Weights of a small mixture-of-experts language model, trained from scratch on English Wikipedia: width 192.
Below are experts of layer 7 (counted from 0) of a mixture-of-experts language model. Rows are named router (the router's row for the expert), gate (a neuron's input weights, with its number), up (a neuron's input weights, with its number) and show model dimensions 0-191. Each number is 200 + 30 x the weight over its row's rms, rounded and kept within 0 to 999.
After each expert's rows: a language model's description of what the expert responds to. This comes from a sample of Wikipedia text that the model never trained on.

# expert 0
router,243,166,192,213,242,220,224,198,212,215,276,206,227,193,216,182,207,147,138,182,131,235,180,171,218,188,237,189,204,205,246,206,210,214,227,160,170,231,191,176,189,166,164,201,174,200,226,182,168,229,222,235,156,235,250,220,235,224,176,163,159,211,198,173,215,251,176,162,151,188,210,164,194,227,245,155,196,216,195,213,216,165,173,188,192,220,167,200,250,195,142,214,227,245,207,175,169,208,198,226,206,200,220,188,266,215,169,215,183,184,169,177,168,195,205,207,185,208,160,190,174,225,201,202,205,196,200,169,242,247,267,177,196,75,160,215,197,211,236,195,158,232,191,188,223,227,174,219,200,229,178,251,169,182,225,223,181,176,211,262,159,190,263,234,193,222,196,259,280,201,172,234,220,191,152,180,189,181,212,207,222,173,209,185,201,206,196,201,218,203,226,249
gate1,236,242,182,249,204,220,290,239,165,196,197,202,199,198,249,204,216,204,218,193,209,131,229,152,201,237,187,205,193,223,226,244,144,162,176,177,174,167,240,159,180,208,166,227,222,184,183,184,203,153,221,206,180,215,226,212,214,171,217,221,215,167,191,188,202,185,170,202,226,195,173,252,177,184,197,158,176,238,179,199,180,205,221,183,174,223,220,187,302,202,221,206,168,204,244,174,166,211,235,155,149,213,219,191,197,264,241,223,195,210,257,219,200,217,235,213,141,228,167,215,163,223,177,153,206,217,211,207,228,196,234,243,208,137,191,234,239,183,164,213,203,230,205,224,203,233,243,247,229,134,227,186,201,252,172,244,197,193,257,215,219,180,159,204,234,267,158,203,197,217,176,144,196,166,218,175,241,173,188,197,211,177,242,172,171,210,171,226,214,216,177,228
up1,233,182,210,219,223,230,208,193,182,194,191,229,213,190,209,229,212,216,226,201,188,141,267,193,231,229,182,209,130,233,200,209,177,169,207,167,175,200,173,235,203,178,236,182,226,205,134,140,187,224,148,209,187,193,119,213,242,171,210,213,169,159,229,141,204,207,223,161,194,251,227,213,208,223,208,138,155,235,156,198,217,218,183,166,163,227,164,214,193,171,127,206,231,177,225,244,192,148,209,214,238,170,216,165,229,162,213,190,144,200,205,182,183,168,178,178,177,217,162,212,170,188,205,141,196,196,162,208,158,231,185,241,181,180,219,142,173,245,236,226,141,178,199,193,178,221,216,232,157,207,192,199,168,233,206,199,148,219,147,206,221,131,223,141,166,150,176,233,212,165,212,203,230,182,182,186,211,193,174,171,166,172,161,181,208,154,198,181,221,200,168,182
What it handles: Sports competition names. Words inside names of sports leagues, cups, championships and awards, often in headings, such as League, Cup, World, Award.

# expert 5
router,243,135,168,235,243,144,210,207,201,205,196,208,199,214,269,184,209,163,197,165,191,167,149,197,206,197,213,158,164,169,198,140,196,191,196,206,217,226,219,196,186,134,171,175,205,225,188,188,199,226,200,210,227,245,186,207,196,193,206,182,154,189,226,180,236,237,160,219,212,186,210,139,214,247,177,217,180,183,204,191,204,191,198,187,190,200,126,230,199,221,213,167,226,218,225,183,216,261,228,214,193,264,269,226,235,221,152,216,223,206,205,217,164,160,204,233,192,253,199,160,208,233,210,187,142,194,201,223,207,233,227,195,216,121,198,190,198,210,214,190,211,161,213,150,185,266,177,235,215,176,162,268,221,264,175,195,195,162,214,225,188,182,181,248,261,212,189,213,219,191,216,233,160,185,164,228,190,228,235,229,192,197,218,282,260,241,196,167,228,195,252,182
gate1,219,152,148,240,221,142,202,205,179,207,193,192,201,202,188,171,174,172,185,287,232,231,206,173,231,198,185,228,226,130,227,171,204,163,198,215,238,179,218,185,223,156,199,173,203,227,202,191,184,207,194,248,238,218,232,188,209,250,177,279,208,200,214,188,237,198,177,224,224,242,212,188,234,192,216,176,188,224,230,255,262,168,182,154,227,226,168,182,215,246,201,213,218,216,182,177,206,223,183,211,179,209,220,236,147,196,211,181,184,182,222,219,216,207,211,240,241,231,205,251,148,189,197,244,234,163,172,196,169,206,173,204,128,166,168,219,174,203,185,220,262,259,182,216,211,205,163,165,282,178,126,186,268,232,204,197,190,149,223,162,236,206,233,216,198,202,170,139,147,230,206,240,205,199,182,206,246,212,244,207,186,161,172,183,230,220,203,194,213,214,178,205
up1,210,147,149,188,209,169,185,205,161,239,222,179,207,124,163,178,196,228,237,240,182,208,184,180,272,220,194,213,228,153,197,257,223,211,226,160,227,233,191,168,157,213,201,209,227,173,250,201,186,186,186,215,212,197,247,213,250,176,191,206,203,196,166,213,189,212,216,221,210,173,171,171,263,200,235,210,194,213,196,268,186,177,191,159,214,187,203,148,230,218,174,165,173,234,214,225,221,189,174,173,211,191,212,209,132,220,123,166,124,218,220,175,193,159,165,162,187,197,160,175,160,177,303,200,179,232,235,204,155,203,189,224,173,166,129,227,158,217,195,187,198,215,218,195,178,181,224,173,193,187,195,222,217,189,179,174,254,228,174,183,201,185,192,191,215,195,155,190,150,224,190,261,222,256,196,177,159,246,196,162,194,251,223,200,197,196,224,173,161,172,230,194
What it handles: Modals and citation years. Modal and auxiliary verbs (would, could, can, did, may), infinitive to, and closing parentheses after years in citations: "(2010). ", "would have".

# expert 13
router,238,164,232,242,267,158,189,168,209,240,191,236,209,236,242,177,209,164,228,154,142,174,161,148,220,195,246,174,191,156,193,146,211,186,238,184,199,219,219,198,201,183,147,207,205,189,190,214,213,215,251,184,156,236,215,166,209,205,202,161,223,162,177,208,241,217,179,204,169,254,204,198,195,221,220,221,238,180,258,153,189,172,159,169,205,163,207,199,197,181,195,183,189,204,177,175,198,254,199,224,159,209,227,259,276,209,223,224,158,194,150,205,192,167,255,220,217,254,194,181,171,198,204,245,222,204,203,236,223,234,214,211,218,119,191,198,217,198,159,124,206,193,223,190,206,253,191,219,236,174,174,256,207,197,174,206,134,195,195,204,184,184,232,254,227,188,177,189,174,199,208,216,154,172,108,223,193,200,184,188,229,169,179,228,217,217,227,198,174,162,222,224
gate1,187,189,201,275,130,140,182,184,205,153,254,190,261,252,185,201,177,185,166,168,173,180,190,212,151,203,200,191,200,230,192,164,192,215,225,200,230,199,214,165,162,165,201,219,207,192,208,202,168,209,198,212,197,184,197,252,187,180,204,175,130,178,196,186,199,199,168,147,219,224,207,260,239,182,226,231,258,156,237,194,187,197,212,232,191,216,228,201,199,234,237,201,216,204,166,238,176,253,180,236,231,185,227,199,152,238,173,158,179,204,233,189,254,276,182,230,173,202,247,194,225,206,173,166,226,257,214,237,187,215,178,193,250,255,200,222,184,181,216,250,229,203,188,245,156,178,273,195,238,181,228,212,198,274,207,196,202,207,223,216,210,192,229,135,235,221,176,207,189,161,198,199,208,205,261,227,161,185,200,200,194,137,204,164,210,172,251,187,189,240,223,195
up1,172,166,214,195,238,206,187,222,229,221,240,225,188,244,213,210,229,177,169,201,194,185,215,172,144,211,251,187,247,206,203,198,237,241,217,168,195,199,185,193,200,170,183,196,149,183,190,220,213,163,238,195,222,201,251,147,231,255,278,226,182,168,206,246,237,219,229,234,180,228,220,228,169,187,184,210,249,239,172,232,184,185,214,165,187,229,212,221,182,167,217,229,182,185,190,165,233,205,159,157,187,212,220,224,148,193,221,155,211,260,197,216,208,218,142,190,193,236,181,199,190,241,188,140,229,230,131,255,244,184,190,220,226,195,214,244,232,233,212,184,209,208,230,230,213,203,172,198,179,186,172,195,140,162,202,180,246,182,186,221,191,145,220,187,190,188,256,149,211,168,219,263,207,188,209,187,178,232,180,229,267,195,222,201,308,164,224,173,227,186,161,211
What it handles: Table structure tokens. Line breaks, pipes, separator rows and header words in wiki tables and lists, plus numbers in cells: "|---|---|", "Score", "Pld", "MF".

# expert 15
router,208,164,206,215,250,198,244,202,245,220,212,194,191,209,250,189,203,185,211,177,183,165,140,188,205,173,167,196,217,148,212,188,247,203,202,210,183,192,176,151,147,193,178,218,213,208,250,143,207,185,217,203,178,208,192,226,250,204,197,182,152,194,153,254,198,242,169,164,162,279,220,197,204,219,171,197,248,202,247,219,203,190,162,165,227,219,190,182,195,203,221,158,202,265,225,193,191,187,183,216,171,211,255,202,259,206,169,233,173,198,170,174,132,179,187,233,209,198,241,209,195,188,210,201,192,196,250,255,174,267,219,185,226,152,145,137,176,194,207,185,158,183,219,188,152,258,167,252,189,208,202,267,222,234,187,194,239,163,198,190,191,221,195,211,185,210,223,201,178,155,191,223,231,218,124,196,231,161,242,216,275,180,208,162,217,217,194,198,175,187,251,178
gate1,209,203,149,134,186,166,190,174,205,229,195,230,218,173,232,201,217,188,234,193,193,179,190,226,196,246,210,175,158,291,168,202,225,195,206,226,197,183,213,232,190,228,207,196,214,165,181,226,184,194,174,176,228,192,178,157,246,212,198,222,173,217,225,155,211,233,224,251,222,166,207,162,195,178,117,181,172,224,184,180,182,202,230,231,186,254,224,166,169,166,213,122,166,233,195,224,184,252,176,213,242,207,188,145,143,200,184,215,174,232,178,191,160,160,153,196,212,206,279,190,163,170,210,182,237,202,195,164,164,255,220,177,218,176,210,157,143,191,179,240,178,191,247,202,174,270,171,175,195,192,170,251,192,203,106,150,207,194,178,175,222,230,213,180,189,169,137,213,204,183,229,223,196,227,213,222,192,214,228,217,175,194,154,210,216,225,168,210,179,205,240,190
up1,192,215,204,236,168,196,236,209,206,179,208,180,198,184,180,238,163,175,131,218,243,222,209,209,255,185,205,212,222,149,202,269,185,182,189,175,207,195,199,175,197,212,191,206,208,202,252,188,208,137,251,193,208,160,240,240,157,211,173,196,227,167,177,194,181,144,140,184,185,232,197,186,218,197,222,234,210,218,264,228,219,187,181,218,221,153,213,194,210,213,194,301,194,191,188,254,199,211,177,201,240,259,94,187,228,150,182,173,269,185,240,156,227,215,204,167,168,181,190,188,216,179,195,241,197,191,243,231,206,193,174,222,152,191,200,233,217,203,226,165,242,229,202,240,251,193,217,134,201,213,225,205,223,201,254,245,215,183,221,234,202,184,186,215,234,243,252,187,206,227,150,234,237,180,172,233,212,215,203,230,157,223,190,169,216,210,197,210,216,172,157,231
What it handles: Infobox fields and coordinates. Infobox labels (Born, Location, Website, Released), dashes starting list lines, coordinate symbols, and endings of repeated French place names.

# expert 12
router,228,185,155,246,234,197,194,181,230,196,209,197,205,203,220,212,208,180,129,203,147,236,122,222,187,185,197,191,145,207,233,140,207,183,212,181,205,201,180,204,162,214,162,154,216,218,198,201,191,229,218,220,194,248,232,184,197,137,151,212,174,242,166,214,198,218,193,171,170,265,252,185,192,205,167,183,183,202,224,184,226,191,178,147,225,183,186,193,213,185,238,196,258,185,206,143,164,225,229,212,229,216,235,204,282,200,151,188,158,297,194,158,201,145,203,208,179,244,157,163,210,176,169,252,206,203,223,177,181,226,199,187,200,101,208,192,218,170,233,193,230,218,201,140,175,224,224,209,238,177,172,218,247,207,231,198,155,159,147,241,199,179,246,229,207,226,198,184,187,184,177,169,213,178,165,182,260,199,209,204,219,195,202,198,202,230,224,170,213,203,195,214
gate2,198,187,202,249,251,238,188,194,189,172,188,222,221,250,188,191,163,197,214,202,178,188,193,197,241,199,169,169,222,242,233,184,233,174,226,152,234,248,259,227,222,243,203,133,168,169,151,204,228,262,182,190,148,173,154,245,224,197,178,145,134,173,181,161,241,194,215,212,200,244,180,231,198,281,132,165,191,201,216,221,255,132,216,235,244,199,223,213,179,190,180,193,208,200,194,191,201,180,249,159,194,188,212,180,200,245,216,235,230,205,210,162,192,268,213,214,170,220,197,157,240,208,146,171,202,182,187,122,134,197,203,202,190,219,214,177,198,177,187,200,246,187,217,148,232,211,165,167,172,182,213,176,171,238,244,231,196,219,230,182,229,185,219,237,161,220,211,163,197,176,159,192,194,228,215,187,172,217,229,209,208,174,185,217,233,206,202,232,231,174,167,210
up2,241,252,157,162,226,207,177,189,184,199,210,218,208,168,189,225,202,179,274,184,206,215,183,245,238,198,204,163,172,173,199,136,215,158,216,169,223,239,216,234,184,230,214,207,174,243,226,155,214,210,189,211,136,266,240,234,181,255,196,154,249,230,176,245,198,214,225,157,182,167,244,260,230,213,179,213,209,142,143,220,174,139,232,202,222,210,161,192,163,272,226,199,271,198,190,219,175,176,190,203,205,232,181,182,194,154,232,191,208,222,237,207,238,182,132,213,166,237,169,223,171,201,245,241,144,227,187,187,181,161,208,206,201,185,241,205,206,192,215,184,237,215,291,191,232,236,181,214,196,191,189,159,267,241,169,246,193,223,206,189,208,214,209,183,191,172,199,200,220,235,217,218,166,185,198,200,205,173,235,207,215,179,168,176,196,224,215,198,227,226,186,198
What it handles: Table cell separators. Pipe separators opening cells in wiki tables, plus infobox colons and dashes and heading markers, such as |, ===, Royal.

# expert 3
router,252,208,179,222,225,148,220,199,212,227,236,219,196,231,218,184,198,174,107,153,148,165,156,195,216,214,231,209,178,208,213,117,252,203,176,148,195,189,211,194,192,186,190,224,174,206,185,174,221,191,234,189,225,210,205,143,215,210,209,203,218,180,177,199,241,224,185,178,191,269,176,208,187,194,189,219,171,159,253,161,253,171,184,173,195,177,187,182,207,196,197,161,226,253,204,271,167,204,195,228,182,271,246,222,173,241,147,175,179,200,165,201,191,146,246,245,208,252,230,170,196,207,205,197,185,175,213,189,175,241,208,197,213,84,199,179,207,205,217,181,208,177,217,238,181,272,181,205,252,203,178,237,181,186,175,177,163,213,193,182,185,211,216,212,240,183,208,186,219,244,153,246,207,218,153,180,205,123,206,180,209,201,202,207,221,233,221,170,211,172,214,201
gate2,210,172,217,204,244,207,185,177,218,211,157,194,158,212,204,167,201,208,193,194,210,166,201,206,256,184,254,209,143,180,186,181,205,181,255,244,212,187,206,190,202,252,169,231,181,230,207,200,164,266,245,180,162,200,146,172,223,166,180,244,215,256,217,217,181,170,200,214,205,224,228,218,297,213,180,181,191,189,218,205,204,211,155,190,177,199,163,165,200,184,143,234,200,215,204,201,201,240,231,146,204,194,162,241,223,183,169,214,259,237,213,224,199,207,179,239,141,180,200,173,220,211,231,200,169,172,200,118,179,241,228,236,204,207,164,248,206,221,205,179,194,252,160,233,175,212,183,204,221,164,198,248,194,164,237,306,199,216,185,216,174,146,263,180,218,202,170,219,171,186,212,176,165,198,197,161,185,190,259,199,179,243,274,195,187,212,206,187,215,218,222,183
up2,220,210,202,212,171,189,246,197,207,158,198,186,129,241,215,226,170,258,187,216,233,201,226,208,151,176,222,187,201,192,196,204,221,230,246,182,196,181,175,170,191,236,220,205,152,192,228,196,183,192,186,169,180,195,239,163,134,175,212,191,211,210,206,247,211,249,219,189,197,157,197,213,168,224,231,248,212,206,149,212,187,197,168,244,214,170,204,248,180,171,134,265,246,148,236,180,183,196,212,183,246,159,194,195,225,183,211,173,244,196,191,184,210,235,160,165,151,192,195,164,249,239,160,182,130,151,220,166,160,196,185,218,252,237,204,208,235,242,226,182,247,161,207,215,274,227,238,237,254,229,207,208,251,153,194,239,198,223,158,190,194,188,231,212,145,198,197,220,198,209,189,171,191,201,217,239,205,207,236,226,187,206,191,196,201,140,231,239,255,186,179,141
What it handles: Dates and number ranges. Month names before day numbers, year pieces, en dashes and parentheses in dates, scores and measurements: "December 1, 2019", "(1992–present)", "4–6".

# expert 11
router,212,187,207,231,244,175,239,182,258,208,255,191,236,241,182,232,152,165,199,207,123,224,215,178,206,202,203,229,170,175,187,123,240,144,202,160,211,193,198,182,175,196,177,175,240,227,231,169,187,203,186,191,198,221,248,204,239,184,182,168,189,204,162,215,211,232,185,205,208,271,183,165,187,221,193,191,167,202,214,185,205,153,142,213,211,232,149,222,244,157,198,181,211,223,194,180,195,184,212,176,253,211,187,209,178,244,236,189,174,229,202,195,168,164,240,219,195,260,179,183,153,233,216,208,167,162,220,225,143,194,217,183,194,108,192,173,214,171,218,182,150,231,186,155,202,196,153,263,247,196,219,227,174,230,212,197,134,197,179,224,199,217,192,183,228,222,166,233,210,226,173,226,188,219,121,209,225,196,170,201,224,174,181,236,248,199,250,172,219,188,263,191
gate2,242,192,240,204,170,220,205,237,194,188,192,208,172,160,216,219,219,175,181,208,178,185,234,187,154,148,182,172,153,189,277,167,208,260,208,219,208,156,183,202,211,213,271,241,160,196,209,240,225,196,186,200,183,211,186,167,197,225,219,215,198,198,210,214,205,230,233,165,141,169,222,255,239,198,146,242,213,220,191,229,262,182,202,222,269,205,193,192,156,233,154,189,196,190,164,173,165,178,196,164,205,163,196,141,237,146,179,180,234,195,164,256,211,214,189,164,214,182,168,198,218,232,198,212,198,228,180,196,255,210,222,207,211,153,155,224,175,196,255,201,204,210,200,182,198,140,237,187,193,168,206,143,175,168,198,236,230,193,209,184,224,187,241,227,205,169,206,200,210,213,203,170,211,186,178,245,126,162,263,211,214,196,206,215,164,196,122,288,183,195,194,154
up2,193,185,227,177,219,191,178,201,197,191,171,211,236,178,203,206,220,201,134,171,193,190,232,181,166,192,225,270,177,182,225,228,212,226,213,194,213,144,194,181,199,212,255,211,200,183,184,220,189,207,193,221,228,238,189,187,212,180,197,232,178,189,161,209,274,212,226,208,179,185,148,247,182,276,173,220,214,224,199,215,197,224,162,214,241,177,211,247,198,157,219,192,205,201,180,163,204,204,234,152,266,148,182,168,184,179,203,265,213,248,182,274,239,196,206,211,165,197,181,200,224,208,188,224,232,198,158,209,215,165,206,122,301,151,217,186,213,249,236,149,236,209,196,200,176,128,208,187,240,187,159,170,223,194,196,228,177,197,249,191,205,181,218,163,207,199,202,245,211,123,182,179,196,206,255,195,141,159,229,208,197,166,168,169,177,167,164,186,241,193,193,218
What it handles: Personal names in lists. First names and name pieces of people in tables, sports results and credit lists, usually after a pipe or dash: "Michael", "Joshua", "Jeff".

# expert 6
router,186,192,189,215,245,175,173,215,173,243,233,213,244,230,224,195,173,187,193,211,168,208,160,172,206,177,247,209,145,206,212,228,232,184,225,165,183,197,232,186,156,212,152,222,211,231,191,189,161,212,232,211,182,232,279,187,218,207,143,165,197,221,154,210,243,193,161,212,164,219,186,192,164,241,206,153,223,201,232,188,218,123,221,172,200,249,195,197,232,165,220,186,225,224,199,194,184,230,201,234,217,196,272,185,195,227,159,231,172,227,165,170,136,143,202,253,183,240,208,196,199,206,195,185,201,183,193,227,196,192,173,206,191,154,139,175,208,180,243,186,205,190,224,184,166,248,153,220,215,192,195,240,181,237,189,227,206,174,183,229,158,195,190,207,244,251,222,192,222,226,151,226,185,154,146,210,205,186,220,227,297,144,212,238,225,258,245,155,218,195,240,213
gate1,200,240,198,216,194,204,224,226,206,210,183,173,159,139,211,208,224,171,176,227,214,211,221,230,212,137,199,216,252,232,262,184,138,228,211,242,229,231,222,220,204,216,232,196,208,204,176,183,239,167,184,195,207,205,150,167,190,207,200,210,195,234,188,256,236,243,236,169,138,216,184,144,150,205,155,226,234,185,214,201,229,230,245,187,216,127,195,201,177,116,230,226,144,203,189,180,269,208,186,157,149,186,179,205,213,173,246,188,204,170,210,243,193,210,228,127,241,143,216,212,214,203,181,256,220,205,230,199,218,152,184,213,240,205,213,248,189,193,203,202,236,247,246,202,215,176,212,168,186,185,217,203,231,181,168,152,196,131,187,241,189,199,215,157,164,175,129,259,176,166,195,213,194,185,188,214,213,201,227,186,197,212,239,191,208,190,209,219,185,153,227,202
up1,179,220,198,216,173,151,210,202,226,224,177,254,207,222,242,199,173,209,222,260,208,198,242,186,226,178,216,198,211,273,256,180,218,173,183,233,210,158,190,169,174,164,209,200,186,222,247,272,233,220,165,197,164,180,150,215,164,201,203,219,221,211,222,215,179,213,194,198,178,181,188,149,263,189,221,200,204,179,188,197,232,248,184,258,215,245,200,203,227,227,217,191,153,177,152,181,200,231,205,213,128,178,210,211,171,166,202,275,207,203,211,250,189,194,171,131,153,218,220,192,224,239,167,204,151,234,184,237,259,172,189,180,162,140,177,213,175,184,218,278,177,236,210,216,190,204,212,221,183,222,268,208,141,224,159,167,222,229,222,231,183,203,224,177,183,249,170,203,278,180,191,214,202,178,181,193,213,220,208,164,198,268,209,196,190,230,183,211,188,241,201,212
What it handles: Latin taxonomic endings. Word endings of Latin genus and species names in biological lists and synonymies, such as -ensis, -us, -ia, -atus.

# expert 2
router,231,158,218,213,225,203,199,200,195,224,241,232,203,216,172,235,244,163,214,165,164,163,177,181,220,234,192,164,189,171,209,153,199,199,175,157,195,236,231,172,229,191,174,212,227,210,209,182,218,241,207,210,201,199,212,156,223,176,230,180,226,185,193,213,215,229,174,179,129,218,164,177,201,235,165,181,224,192,229,178,200,209,156,195,244,184,210,193,230,191,187,182,202,210,200,210,175,226,225,173,187,253,189,219,206,182,132,187,186,219,154,223,207,175,227,222,242,237,208,193,200,197,215,242,231,170,179,219,221,266,230,212,223,130,185,162,188,119,263,146,166,172,220,169,94,258,170,277,212,209,194,259,208,195,191,202,135,220,208,233,167,201,169,200,194,228,168,242,173,208,222,186,165,231,141,170,189,174,224,250,262,211,160,192,197,190,228,157,215,207,202,231
gate2,235,206,185,198,184,217,217,189,197,270,134,229,236,224,193,239,201,227,218,224,230,205,208,222,215,188,215,189,213,224,257,240,192,178,227,223,213,195,230,204,203,211,258,168,201,203,205,218,219,160,201,210,219,283,167,204,199,242,218,244,139,149,177,247,243,238,197,218,200,182,163,204,231,142,219,156,238,147,211,211,152,147,241,193,160,213,190,199,245,206,147,181,202,175,126,200,222,237,219,206,251,165,218,184,201,193,231,223,183,192,225,216,223,179,240,202,162,224,194,212,159,180,179,158,143,177,210,174,210,193,168,130,178,224,115,226,203,173,155,213,232,181,173,182,180,271,186,222,212,147,200,208,168,177,198,187,225,211,187,225,207,188,209,189,165,226,180,193,185,164,205,192,200,192,168,184,184,230,201,225,199,232,200,203,199,204,225,188,235,243,307,209
up2,164,173,208,119,237,172,203,187,261,185,222,157,160,153,194,168,170,190,188,198,162,210,225,195,228,210,207,223,180,137,142,216,232,179,207,180,176,206,150,194,197,220,190,221,183,197,212,205,215,232,207,139,197,194,198,158,198,206,197,120,237,180,192,171,177,212,219,222,227,189,239,186,225,251,276,187,193,176,193,142,200,203,204,263,258,161,225,217,181,163,213,214,183,233,166,181,217,194,153,195,191,185,110,254,216,181,216,227,230,228,207,218,147,218,217,196,205,205,183,176,261,175,167,221,229,233,208,203,176,173,253,179,200,187,176,206,179,229,214,230,226,238,250,234,192,159,213,159,180,160,224,159,239,225,163,225,232,222,212,168,234,200,163,206,191,211,183,180,177,246,191,208,165,236,217,205,226,198,268,201,209,164,184,184,233,159,179,208,154,157,170,168
What it handles: Census and table numbers. Numbers, percent signs, pipes and periods in census demographics, election results and statistics tables, such as %, Votes, income, −.